Below are experts of layer 7 (counted from 0) of a mixture-of-experts language model. Rows are named router (the router's row for the expert), gate (a neuron's input weights, with its number), up (a neuron's input weights, with its number) and show model dimensions 240-319. Each number is 128 + 32 x the weight over its row's rms, rounded and kept within 0 to 255. Numbers have three digits each.
After each expert's rows: "gets" lists some tokens that make up at least twice as much of what it gets as of all text. This comes from a sample of Wikipedia text that the model never trained on. Tokens count by the router's weight.

# expert 1
router:140186136095092069107129186140134142154148172116083129189122122120143074140091099109161082158141125138137126150150103194124084120093070053140139106059150176157153149138129071120170179097120123141099087109151156096140128122170066190104120127
gate0:177133109133119091157130139141073099161135076125116150159089095134084100138095114117100123110165079115159120108142127091141112166126147116146166141162111130094116223159139142099138100201171072142097119055200081134156174114119117160127124104
up0:106142089143206120094143140098108154086141088153134077120126170112130145084094135090162130107123095146135144088075161144103088109177102155194144094170165079120115080100132117126124190159184149156103113147119089167131088116048104104137101155
gate1:080116078153146129160142122088147113099149160137143169117145112156140192134163179106144140208120133133184173131080092210099129094121126188125150116150169087086119117128102077113047111128137096129151065137148098169120126112149138149165106149
up1:141125077124148127092148138116167123103146170115155160185112096130176124144142136124065083204142147146158124131118106174147076065133127184117105074153196150137136102099078122148088127216166160104110136166147108144106071132153095158180161094
gate2:180132069138143133151172154120090172116172107090199200103141150115129117111135095154107095065050138216176127067140161161185088085146135111130134099109147122110123136077159104069141116153129133104098106142084157094118094165097142154151087160
up2:128150078128166114173099161174095146102136144141177163139156139124071099116120119184126136070075123172137136056171156097178129089127137157117102099065146120076114127050139115088123094139169144139142098109112090131127120156077162125130048158
gate3:075078105103131091125161136087139109054164080116156126096059140146151101120115127112114130098134126045114129107077122213153128153116109148128162130149201099105123143132078113150126163161178178191113124119134094113140091140126109170097162107
up3:097122127123131116111125141093126113086103096111146130154062130136127098122158151093127046113181110061105121082132138193103083154136153168113175082166197100088067123109059102185119091104110143175145093118114137098142069122135130139117131156
gate4:109152122108040107096119109160168152110140171103166156114142142137134105135165144169109158082109088134057137123152180081119167088134123080137173092140122149086049157104181128122169158095148134115161099120136177100078143155123090112110190181
up4:152186141126103164187163126071079138108101108127124084139118129119105140199079163141224156073116087155078077090124179188105128169173140104100130089160102125140132096105127177055120144107192135066141129069128134095184123130115149056230126126
gate5:143096177113138166130132146071095105132068137111136084103069112076103075131145111120113150064197150131125095134132107189178069106174052090161116100107107105195122148154128085123147117114098134109116113090136144148169126119120117152127188176
up5:148124140116135083062068151098147066108131143120130128092124089080116107145159107137069145136085115139085119142097068160178097138137106109152110091084113132170150053133137103105123138178148108166128130105109153174163153058098112111107144140
gets: " of", " in", "ing", "ed", " for", " to"

# expert 6
router:138156126139171091082136130093097117156117152119092098191134188116134095124142118117132125160095139137154089145064095152098067079160118117157081130156126166201114187167143125144186144101125082143078102101109200061132086165187132146124127154
gate0:123132163125076166146121156140118112138143109091110128150103139109123095133109126116162057083121086107150121115085116126125102141116155107115139063150192128131091138124113126171078097149124098088068140097176144077129128186154114136070146070
up0:100126113121077046218163153091127098120105153127140112116148153135104124108088138133153107194143160179099180172138101164089086113126101104150118151120076157138129078095100137147146147075141172081166121118158070156123125093179172112163125141
gate1:166141122142145086189201111129126141116053191149163157190092094097080097142109130114118081172154112148127180157194108130079104157117129141151141135116168148151142137129149148123173138049171109092155129093144136124180077150043173121153089124
up1:135086132155161152110102135144164145095151093111151119081168189197138166116148106106079124092123175101137100098052150097156140127104074128108147101103048159126094111127024120084130099185102094151082096152119135090125118097197143118120103113
gate2:129172111176145119102131167140110169127182079154132175105110087071149091159143149126167134141125149173068097175135120128091102056141096096122180088110148157087159187192103082126115119147129068150137087137092167085141093095184093191105174180
up2:094164136114063141157159108141110154141111158103146110127103165107117158077099104133170069154100140120153144144120153154102120183121162123163086188123103123234123037068120111151132119092149161108094162111145135175171078158118134096160099086
gate3:170148099165142148157127188135084136064111101122160160178130159104134123075153150135095119152078067149168140211102124131114093132111092164107088022131139133128099133141117109133184095120155092098158112107120160119110133230146148175080133104
up3:124163121125220108170124193068116130125139122103084147142172183150120126115185177138134168086103079125122196174132114162159065119123125183101140077128094068090134151122143122152124080156140102093182153118143100112126130184104167114102150136
gate4:126122132146134153137176176147139169094141096167138099121139127130125082082080124130132136166088106095164060101156149165165125132136160103064087157096124070123152160106134179167096104113117107203130189078180094160061099143184117164073147106
up4:191127216081075075121076112165120075133111189146121142081201076128130181149104107133121089103123177105087151136161091134169174135099123119158154145193122135139118126079097082122130168126102177099096108158114160141185117080119162156132171093
gate5:116123176109128128072142102174162157122147145123126191137068111123113108078121147130083124109133099135119145140060138161139158105126139101137137147121130129129074126172107058095076152165135116132155143160171177083172109074177188109153096080
up5:108105102177200178144132126089120141050141094129110070128179170184087165160160147176155087093086107116115119141118090111187151154154175168091127116122115114137148164084147190165130070169191137109142112090099106085112207180093094111086152087
gets: ",", " and", "-", " of", "|", ":"

# expert 5
router:100161144149085173125139124112099100124148179107108169146155155154135138136162122060158119140111103180153102123078080153132062093117088105201159169173150199184136183123132097079112134085131153103143103129175128129103144172148095113152169119
gate0:099123155093148182167102111163203129160114156133123120109107158111088156100034136128152110151188092079139129106105125099106083078133168066168137115102151132144100090104122125077092153120150164114200131103156176149103131087157104099190096101
up0:176121104142122138092124204145213095113118147133126154196139136118079139051129106125098105146202174092141126127146147160084119142113197106116120094131156122108153136102156123142142112137160146099177161091144159165157091123124136159121123086
gate1:074163073114159108169165120156141086124134121108127116148148142202163195102161112169134092130120146137126134118135161116116126173118120109154073155126126155166154144114094101143075134089137120100131109132144106185113127216100041139113080139
up1:106163104183172170099114142061174135069170156161084151171097083157095095175180186134143138114104130119117144123129128160091099129165126141134191113160113105113096144090125101109109087140176121133134116162101139101142153113180098145102165137
gate2:149103041105087105132142130113141127157166142166088138193186142102153134118149104062175150090078097139132090111149086152099085162171118120172180184146114101082169160160095114116131062099142148183171188178142176086144139100121180132117152093
up2:117137142146147116117080158143124147106112099111173124069135120100158122184037130141107156092083096091144100126099131135145153078072140156121134164055110158168105138117154092081097171116062088081142100139079114180098167135131143092156067158
gate3:124115192077174173145198163155144085177119153194092087155091110127138128095124097095111135125161068137105125165209141088135105182113111091081102103163180115187071108154204125107168105135098132098107111077137125115129148140157106093063174096
up3:150127099100157144078138183102210112163166105152131145169183116133119164073074162160095143128194114144192102073142195126120168111073140121086094100135137112104097107161133137122129130100140110152130145140131070075197159123175143160133163096
gate4:139079186088117131159130108142104121116172087193099202198159132124108080147150162094095138099114125180073117156121145091102179142108072071099119135146160124146081065192100128146123089142145150178141113124089118147148165187152109168115130107
up4:144074204068135121191153052136103141120139170115057163157169158094129099098119148118127133134148089136168134115064128206131069131134092117081086154122144082165100084189082121124117118157149136133133104147136067152131130188169140120118177099
gate5:157099113111144104158134154184144134147120108110167205105110098136125103113093116092132150162136132101161144133122114114113164120145155182107124082083083164091091122144093080149141104149100089139104077128111133168120101119128167125096088164
up5:156101115158135116148088096056112115097137130121112160116148149162098100181158141130141047169070131202093135126172092081121139116148094146192103156113129161158160101183108177106153116146114107092130171121144091115132119179087040131072071093
gets: " ", " (", "-", "–", " \"", "/"

# expert 2
router:114134113111072070048159117122123124124190127099108155190173154182131101093137110096151098134110111161187102193097068121081108110114089116110130150127140193134151142152106151178183139123170094131065132097170196153091101168174065114128152160
gate0:161074138139117141138150148175147053151060174072148103200148154116089128100072116102079101114185156112138176160093144177066097115139153081126149101141077111155061109143138112169164083143047081166105121104095156165116122099096069092057147115
up0:155107178087130174123187060104143063104106107087191151153167124161105125071117111099071127138172114115158146149069120193074142094173142103152080086153116110127125082138102129184122087124054109147161133075081113151149149168073107126096127108
gate1:154127147165086157123156113100074183146142146140164081106090215129108170179121077135129122113071164096182168163109128114162149146124111118113152215133105090150147136104114137101149114178121167147120121128152148137076208135128097091086156128
up1:090137136058130165064141090138193146131181138128186176118107067135096090159208114190097135137118087139092133078114106101133104092101164102146128148121230094099069178130103133113130093069123153127124157149082143141141116150176186126177150180
gate2:171153168137122095175117114096151141081174140144089107120114136146164136166118073183079140133081041108134127151103043074131164097071094128146141126123159121152180175111087122137113125144118081112130094097160116128077158191107082200079149067
up2:165130196116106089142132105094100167105129088145142110224127133094158159164105085106147148153161172107179128188122118109092165153108112114155165156117160129070178108125091100121099095111209110153157119163141093079097079163135097132156061124
gate3:165166174136064168141150145169138093181134147054093147185096109119132083178110132117123115137198104158148122156130131155152075151100082118104159121102139148182142128167087121123255137137123106142108102084166136168103085168153131194083099124
up3:196167149101108145126141104137157139104125131092131201149159072169151093212084135136122100149199129169153110163186145130159087109089112147064146116111154178165085120120094144090242154091124120134114119148137113107164097177143135189103118150
gate4:125127153172119071138142174127123150166112086108160122180109100145106157133177164153124087072171151107121089083137190183111166126150129119115127153102140154176142099202141161040061176100144187084160141146156100108124066103077114127133101151
up4:105122139108110076141088143170106132116154161188092151141122098146148154112121142109111097127133142140079098065120145094105099105190165129144074121117132149145131152117118103198136125150118171107119140152123169149130142150113102081110155153
gate5:175071136145140092107152152107087127132141120165152129178157157083113142098088175182168126099076118107095157083117157082146138145109176093143191134099145090120099152165111152142141118138176134091082172150180099125114094154137089086103098141
up5:155140113162141088132099077126154164101086124085091112149078127133114097111114184158131132132173113129172122096115102118135076154165102088099178148091104075125207099137144148130138055125133160160109118051135066112103117173067136160099145129
gets: " the", " |", " The", " at", "The", " one"

# expert 4
router:162101118138096061137116206115104108169120130103149177156125151134131119083110047114152127191124094099106083146113008110134081148134143087113147123118114143118121124180110107129123148100143090100125131118130134114135130164134059131126084085
gate0:087125088120118066135169160122149140117116120172114099132191156123149105148190175125116126116142149159077154123193154095179091140154123110095144135104089137103134123142112120073125126127116108050121151099170134125106128178137100168123145168
up0:082140153092132079169127125109163077122097091134088193136178129123085120113164085125093095088109105151153122114163178112109112150085141139165089198111164141149092135073135149127116146201113124119177109103158110148094097101076171162144120137
gate1:130112175148077106099121117134129192068173171142108156111120126186146110169125169168188110099102128080145072142092143150137119128131143058191148138144120161101086136044121134109101168179157117146119119142162199090124158174105148143127125206
up1:135120129154101098078155206151156156118136189085162110117115122196170136168151131098155139155134116138177100185126146142134067129114165086183160119165126159106090097091119125120159120144112177162152048102160172114100143112126151170072151147
gate2:133128141195122148124123114112101120123156139150121142181096157131135163134100132079137125169175180136152129116149079142125142131100132122149144155091100121210144124131192105132102127152097176144157165148113095131142129109131090130097139051
up2:178134110146104175158117125150096133147169179187126141172136227172089192103105170108113115130152166112089106113126101110177154177081148144154089142080112134158130090148138124145086132172094153144165184147164101181174125119127087097083110081
gate3:039103102074135144154142171127239178090135115158147165132162138171132160126098170131142104125117103130110120137168105157077172091139147125112089065138162138110081089060086121062137162160137184151134126072186130137179156085140129154137138089
up3:154159157161097166085156096136055070141128120144128066064131091119095123109150134104141172127115112104093135122147118094136163120098152096168147149136171185126169144146139114128135105066116125111133139111080137117095135124093083116197103156
gate4:139112140130155163144194118079091118152092103086114211121063158054153160115176130142091132168111137143169068151094139132138142111126145099157094083135098102149099097110139142112174085136137172140139132109101150116134081126111175140179129121
up4:153103138138047104123141069237135093070123158136096089082144154136146126179125184139129077153181106096183182118166091101161168098110168130152146161137145166142112147151158123187111136091151162120173132124144118131092168174110156135066094151
gate5:101123134132117162134112141112145146092144148120109112118100150120122107153089114126097133086089158150121125114138107110145185176149067124121099147127108136125108118148082140167139109187140150140157167121032123161158088104135163092087112094
up5:090143176137139110173146114140150108069090108151078078126155073098142094171144197148135120059131171103175134106112080131109163122164132068134100151117129087085119087109083150172124103108168115106130180092134068109144102131073087167164113133
gets: "\n", ".", " ", "1", "S", "°"

# expert 3
router:174203166196088158149145144142137163136184116107107124097119130135155127145109113085177086144154160163150110160111191115087146129111127071149129055106107104142161129093136142152130160065190105140090091035155133095123124148102119180161153128
gate0:120173136143129149174102129166193185148104162126103088095166140169117129188129120079079105107118200112088187196123136132131144116128107152145090095184134138126127079091114132099152132137119110142186099098148145184059153105124118172141096094
up0:184144135147088156155127120083087095118148126129077179106148099106130147101077153118115151143130127130040186133129134158122145199156100097112126140111085150119197177066152109102105130107149055131052117174117171096127142167132127087118112207
gate1:106141132136089169124126175119128094114151135097100143123150148193186120163140162124204122102098153077115116098099144130088177077093152101156141146136124170114076137183090138167155090090172146063141078135141098221174152151207094154149080117
up1:132125115108196103088153109150107194142134151137110153131119085115119106072139102126161107170163121181160184165150091141123114157137089148098113168125176126147099173126136122076113147135105052189117136082115145084111058096105122111123131153
gate2:159120074110102123153175114168104064108109171159208141140089140148101151096132146131192146150077169164108103084148122167141132141151144143157161118133110234087093097100108117203147124103078156146130145083098124097154166145169120169165133068
up2:143114097106101143136167101154105146142136081192125208089129153148137128174092154089136126143181111146111092064104107197093113144108084080115158142211130119067110122158125092150127173124123121170037074166089142160149157084145156151122115164
gate3:140166075114167153136114085150114112129114141073163124102130135161175104102148143079134142183144129078075175104128073132191093143167078106124123143143072130079103085170053161150161148089137151180094099132087153119103151182162137155159158108
up3:127141127120138161171158077185070121118084151131203110123151155198103102161154198123140100157158184140109160131115090146196143166166097103130085141134099109101124078108113173162107121086120172150129155156079131135181138154193146155119119089
gate4:178157080131151151099169143115078160074105108137174108140090114157091107158107182159165070122133158190121088120102175082173138113117110102171114152162115140175166137097129141086157148111189107100055111086114071140090131099151176150194109137
up4:100087184172128117164105164206115141132175121130147189084087086198142128122105156094128126083135098124116121144187124158097160132138161118143087134097187118129068148124125165122113132120130136101086143163108132132085147148172136130105133184
gate5:095061124097162145150148164125173136161141088138160095113136170099106156167125093121142159079104130172122155122153102149168117116065129094129163158149108075103138122163060167110144116103153146106096086114178123134114159150138116114142123113
up5:128151101174123119130105185114150032122098094163107123095078176128136141099133157142124137127062097058086136147100095122175131117194144128097139061127110130126125182036148144080117121100112093102178161083128142108132107105116081133179113100
gets: " l", "b", "c", "l", "p", "r"

# expert 11
router:128183140127108081095145136113166131150165108088129167159111214107165133088087109109124096169112109150145131130062110165099106119088059105158152156080124140165136116156072104127161150103135078138121106141109151124135110159170139122114079097
gate0:180128106074102109143155184196148123135150128085144182111137131120150133110186146144116130126133123108188177096187080147125140086165120082140109104136146207171092125138148070141143135129133127173135134131136132088105114154120115147121131141
up0:132100078124123126134139125125131154130166176152130088151163175127105197151129157143145147099066077134188095131115143085122141109077160162201123103140049126161155110124150143087138127127114115144106138137158140064151103120123125134125148115
gate1:181137121136124157111135199094092161202109125105108097104166124145179082204076131131170106100187137137213134143135102129069088099116175127180121119123162112107107189098122101184099116126109114096094148123082129143122172134060115121134129118
up1:102094109136076052127146067157120144087144137154139150142136124141108170117165100106183160153061108069053123173089096133177146094141138157107094085147108145171143090171146130089088122104177137108140148144177152116112095161173128154158162152
gate2:167138171123109168144134116090107125099109127160142111109094105119084153146116146110104102114190142099122126075137142154109133119116139108140076144066138124094156104202091148129110176150135132109153158116097105173160166162064107151140150161
up2:178119165135079101138114098154181090179164151099171138102083120135119156139157098155122150163133156173151126144057123081077108128092161091106114085125145138105140175120068106113098130110070092111104111093102134150103057149117157103099120169
gate3:139150106155110172163106129152140117142095160087156080138156139140178147093169124161103155114131108125127115142124116123157114104156154101111149096097142158108125117110130122133111118093161154131163198111134125087062142080118098148101138120
up3:150147173074116187096103127148148105129083079159146060132139120128143124165094096118085140155125126078152138090111145052128107161137121076101090123168122136113109122163118164083139120054120133126121114090163063166075091122080163134136136120
gate4:147082125161186165169079101133129066145057088116122141162082094124088126065137185160137084129118102152100121153144157085085151148156104119137188149137106095137145107099224148124082111139119102105099113093102091082079158107081061144130142094
up4:095122122118097083152162113052090097094165156068145123199126121104122181081160157140137101104098151157103165081111157112102160118152098155148160076121131071145127147107173078103130137126128142109089158161112110128165180115101057149079110147
gate5:147157117110068136107125123189126098116159085151139131155102171116151107163107098157097127113112155124122163108128105105107123073179143103117107083223110102166112085139114092115075067092129161195160083119101172143145072128180142097093098158
up5:073097041099152116096098119104089168082093095105128097100150087158109146103074132172112135175137133124146086125182153085147115121121131075099197073077122160093166161142144128126141147122177104088129194136123091117130160143120130138072166141
gets: "er", "an", "on", "a", "i", "or"

# expert 8
router:144120097156076084086137146134161114129173144093075102108174194068164112130116101116142108184134056194105135144094126125070094079115111127095112151114132160159213131136085127107149122097159103149098108071127133127099109093127117160178096116
gate0:172148110111135142220142125123093131160119203114104101098139099154153167056119132142076128085117061132123149146132134139105144108122135148149118048133109137146144127136156069185131153127134148087085108144094140132116120122155161105062163124
up0:083134105140129157198141059124144163197135088154136113127077139112092119138081080125197124107094145154160097126145154137111127082139128144143102178138148167134072105127145075099187162146149131153201146141120076088115110132150111139107095162
gate1:110141076119095142150100080161121124092105120166143129126098149126146171158069178161144199132111155124085144122110131084057147165171135125143100121122099146072130091081078148124160155157108116116190135153117090114081101129129103185125099153
up1:134161160164110102135134120094098160113208132123112110110075092136103138139164156177154100080186106127100198098182150137131112144111109098106116150167131147165068141141160128139114110101125093191115136085136101189075195123082200114086164144
gate2:106148139161148127120151128156135181087113166118117123125124116146136027116096098107114159119165075120067100085096145130164115116175158075094113122175188209177062085112114123138137142130146120135099148131120143101098105131179165080134157090
up2:194113167145095174183087089122163110129109172048159192116137167109130165124123151173157123146191164178135170133084135173127079151081104182131138161122115099212155137157111138137102125165074077091135139154098123121108097064103137122083113156
gate3:152121141097121125166103077142120069168152153142142167156089120093131085074167141135148140148074090182135180190126111135111147114161153152134153128130109114090160160145083153092097156166118049152143100102109095116121140157116108123113167195
up3:116174061176132147162161067140119097148126155116177168091180131182123149140104120180164123092066066152125129131149092101139177115167152109098169165100129153090185143123071151099093126189098133097179131122096168172163140142070126106137123199
gate4:157110149144164129195095106157153145100122134086083204156151122130108169175128145061122126133080103151147132175111040148119137109176095148127119101097056142138178103083076181115123117167113181139226066110151119115136116082130149079123152140
up4:142143121146172138121099175142131142120129113185136160111128118123173148142112151092097118056166097110083084168135112120108093097121122145105169069073131124130093195168062092127118154120161107114132087099169121127106150102126121138074205113
gate5:122119129143144119153086104141143122160085100164143114139099131181136131181086147154142120156160156207185145129125137165125133106202133128081112145158085147161167095200157124126168108157132150060102153147078091076135139140107103148128112102
up5:133093153089145085153130177118143167224182141163118122175088085112110091145129073114154129159160115141093122087081149152139152111187147118136156149132125134167134132128069142091146130148161135132139122093103196089082140131132066089136127166
gets: " is", "9", "0", " c", " he", " m"

# expert 7
router:068143180155153122052127153125095101111083124106106124114144124142192119145091088144135073134109061115163137129091065145113107091126101105155123131124149127143143173167117057165144148087114074130062104076134152103067143185131116109119143123
gate0:095219173070068127088102175112178162198135135104142149112117117123116101117118090077109136133114177157117150162129114165100133170094152121145089130165168137125142119074106133128152202153092094120144152102130137161064078039050152088129117133
up0:143067117078193165098085117145229116109130032119186128113107119117130104192090147147149143125123098147171097149079090146142117139067176121144141143133156104118059119201159172128146122103058113194122166149128101106101139125118126056090100109
gate1:114173140122113123080121130133136096119114154149142144122159129185127166132148113091153133165100174083186130143110128153125132121118097117165111136137136171110090156132116094131125129137130156094167050077168105114114135148153076113141154153
up1:139176098120124134162121093148162134115126159156196149105164134162096150162210133100079146142155171064184140130178109158096092125084087103160181108165111090098070207146059096106142133108065118083205107123143151066112111054135145138131112203
gate2:130103154078109098092130073122115100089133135075110114132118127079122135138135121111104130143092183104134104100141120103108101092099151144165176148156178084144140132074110156150142106101070112169039211070134135207145128121131162108070105176
up2:117166150094124153067144135076103153142078134155140118093160116138139108151112155153131129089165135121212139125123131105121143220128139124112155153189100116080137126128169122135104195094135159131083079151145164128127163098132118163168124090
gate3:169139136142181087142127178117171136076153127171116105103116112126106122117129175113112133142059101144151143152174117166099130162109140127098119157153191145141107086117105132103120091142090139124147108133141128093146152101132170165128127109
up3:111164114129077130125160138167080145086128086097101133096080102095154111080147136131073152141150127126195140163087189162109117074159141124173134115112123130183176161055140098177104122165124133181119135116103115186112144097148077120115099059
gate4:141086134126124158175107145141106143135103083074113140129145149156094155202065211159125097151191126149081162171144091129120163171138130064164158151135120104099205154155110134172127111124120077128092087124099103131135159121101070106105113098
up4:104126074133162203048153138157117150180075129136153126126087122171149142154157136109176125151138118139186172117124198106143141123131149132127082151134116085136174081171089111143106198067120156087158094091142140129083150134121172093136132100
gate5:135172098069166056077140108111113083129141150171180155121125147103116080151164084167118148097126167143119149113132162141124078162074134099106121096135136091158094155178147140162158143182128125100158121148099181123172106135161159128102123128
up5:140133135149097128192175123130139198156150084169158110083139166137102184114163042109172147122167129085135118128136177112094153135143214122052094148085105146129096099145096070133095185173128114064129101118111112050100164162139140204208138126
gets: " D", " M", " T", " R", " H", " B"

# expert 0
router:111137110132099092104142097095138098142156116115120132152142169142160126152079117127125109116148114161156100145098100142091097137153080146153095095070134160152176148168155132127216152140120116165072089097136132170102128178084122164160141119
gate0:115137135117043134102173124134143109123129176134130132113135115120149114084129141126121071118088101159086150166134072209099137107149123165141109045130097116137175097146132200159131168075129149172144102086113178148087146150145102143102143111
up0:176204174142177109157153167097129210197123094124091109161117163176157158147150093087157144169120104144189065132144107074137112129122134073117170150152159133104100199103105102156178100171121094085144132104137105071171085101122107155141136116
gate1:168137155120099073131121144113116132165151118148185159081086124170109077161209062071135108147164141131187157100186116158101125093132103110122064078145161114170060150127068102142162094159125133127146149128124161105048100184077133126119154113
up1:150098144096060124150144134122122125189108096138214135114154096162137100124122049101094143147142148121165194106137177159110136108143079099130071088126139116144103098152119090117123130161083154128105147179112128137060137178085159109106151097
gate2:156142086165112142131109182132154130100100172157095167118111205090129080137123109144094083106142123144131181145108161167115121089157071135119101049164086134158108144142163134093123118169119196111074129098166132156151117153162116196145121079
up2:106159133160101159125178119195123132156138112141158115143114091147091151180139130137137145137075109106119131116148179144139133108207145163148147180092124117154100105126143130108135145146149074116130087148112126181148146107124159140148118107
gate3:141135132112128094114097117118121159122134116130075187126148142109211050149077113112107123120175076077205126125099115119162148134094116068130149077174127135153117178115123085112198187113122150161091164119153139172145057169172133142089108083
up3:129095142073121100112124120135133223110173108167115142114130142076175086143134124145115122119147162097124126092106152124137120159093087112158123074120084142143152141156147124140169176125092147124137060166083117157103117142152164151153114100
gate4:130119078106070075080101135144094159148142084144157195122176107115196123110095131189150101097090053122208094165166173143210115147140130152169162132172118147185081102173114063164106143112118099136122126068101090112129161142170168102120133164
up4:103120146093132082065133139129076142137126081163140121132151141124175095156123122164123171073087038098167103177113133139176144122106105138158146193186136135171077092159106138173089122150122084201090141113124106137117168139140136142116143150
gate5:157090124115085075097149070146110101156168170109135115154166152149165107127134108125164130151132138087120082119137115194142144189078142135178103157088103124061135076146139081222116176096100108141126118174119151144126107152149123191092208154
up5:103166107177151181134142173111108142131130184136133136138092167164159122105121133084114119116138140168139129146111109074079106061164155108120141100168168158129127180077094154092169097143184149166156170080156119090119130156154108063132076132
gets: "\n", " s", "o", "k", "a", "u"

# expert 10
router:114121129135110105120111161077107119165155156087104115192120140073120070149111116109138085177118120174116120168124078201085056128150092108154162122117150124148162122158107107156171122147184092148064099107117146091147080164123047125147138119
gate0:140134109142142063137112130170140073114080152150203038138215162125139082066064138108125093096107085112197156173147074116151110137113174112149151105095114162136110139171098143102177111142158137150132166169130115103102109131065069096158153109
up0:089153084105117140169152117092057141106132104114127159159035147133116173135146172125160096196123115106093081079149118144144108142126078161089094089158135101145131121126167163173087126103128096123148126143146118160154127128155211154054101183
gate1:126152122121153110134145157122142139113058079134152176125076126141107120128147176076123116151175148141123140104110098205090171113090113147134169109126162163158089120115168118086148073126165073165112140122109120097130146109194126132162099131
up1:129182183097133092174115191129135150113130148124105141086132155091132027125186089184098096131102126156164138076149117088116136142146153094128157153131139093132120141117173194124128147137080099175101169137148102133161111149143150142107092131
gate2:079164094110126121179141069135106188105140175132185068167085177194091146163181098106156192151138131144110188122144112161157158138116123104152153139170118086133086074138162083127169111058139061135134158095118080108141161130130142188094149082
up2:147156150135086138102170174086151101097108086079115170112121122082177146135120149156107079112160119129143116138088143147132150107115117145157078121131131143136128139126074141185048137182129179140121113170167188153139071157131148076166128117
gate3:094145091148115150132191084084120154163050125098140085127102143106118131128121119113173152114119083095109147208149166088141089102118180169100149088178070124120140103092082130103176130177134071108103129084161126121119129120126105150099155117
up3:167104198147132096096109136151129088106206137123128181086186093119094143141143105159069174138168128137111109099136096112084185122102101093130117167117192119179151142215116083138078108102138179115141132204107146105078167152116166136203146132
gate4:082185140094084125133137126118192151076117110143195146149107167121113171133148159143112119159098111120149145122102156138149154078071115113087068126081165145175073112139109165151125127147120094082135159158120091129071092172094157102117092145
up4:139107163136124163105096126055113123114103062103148120135148106120124133074147142112113126139109088077172097174102176163097106154100085155105178064103120094082141130129103125150161209110157128050103073127128167136112059153093104135178220176
gate5:139132167136121115146127141117137131150115100151135115157134155103114110138144152152129085224111130109094168149095130098104165099155128138185106082138121138096088134142052135163082096096178162080126135085061213192057111142150142113151141137
up5:166100077089135086095137181205116159133169194095138175121095090139114141092083126127081126133161174188100166168125162112151132119144136176142162111133167187047100096132129166115141159169105119154082158134133104065153136131121122128141091077
gets: ".", ")", "\"", "s", " which", ")."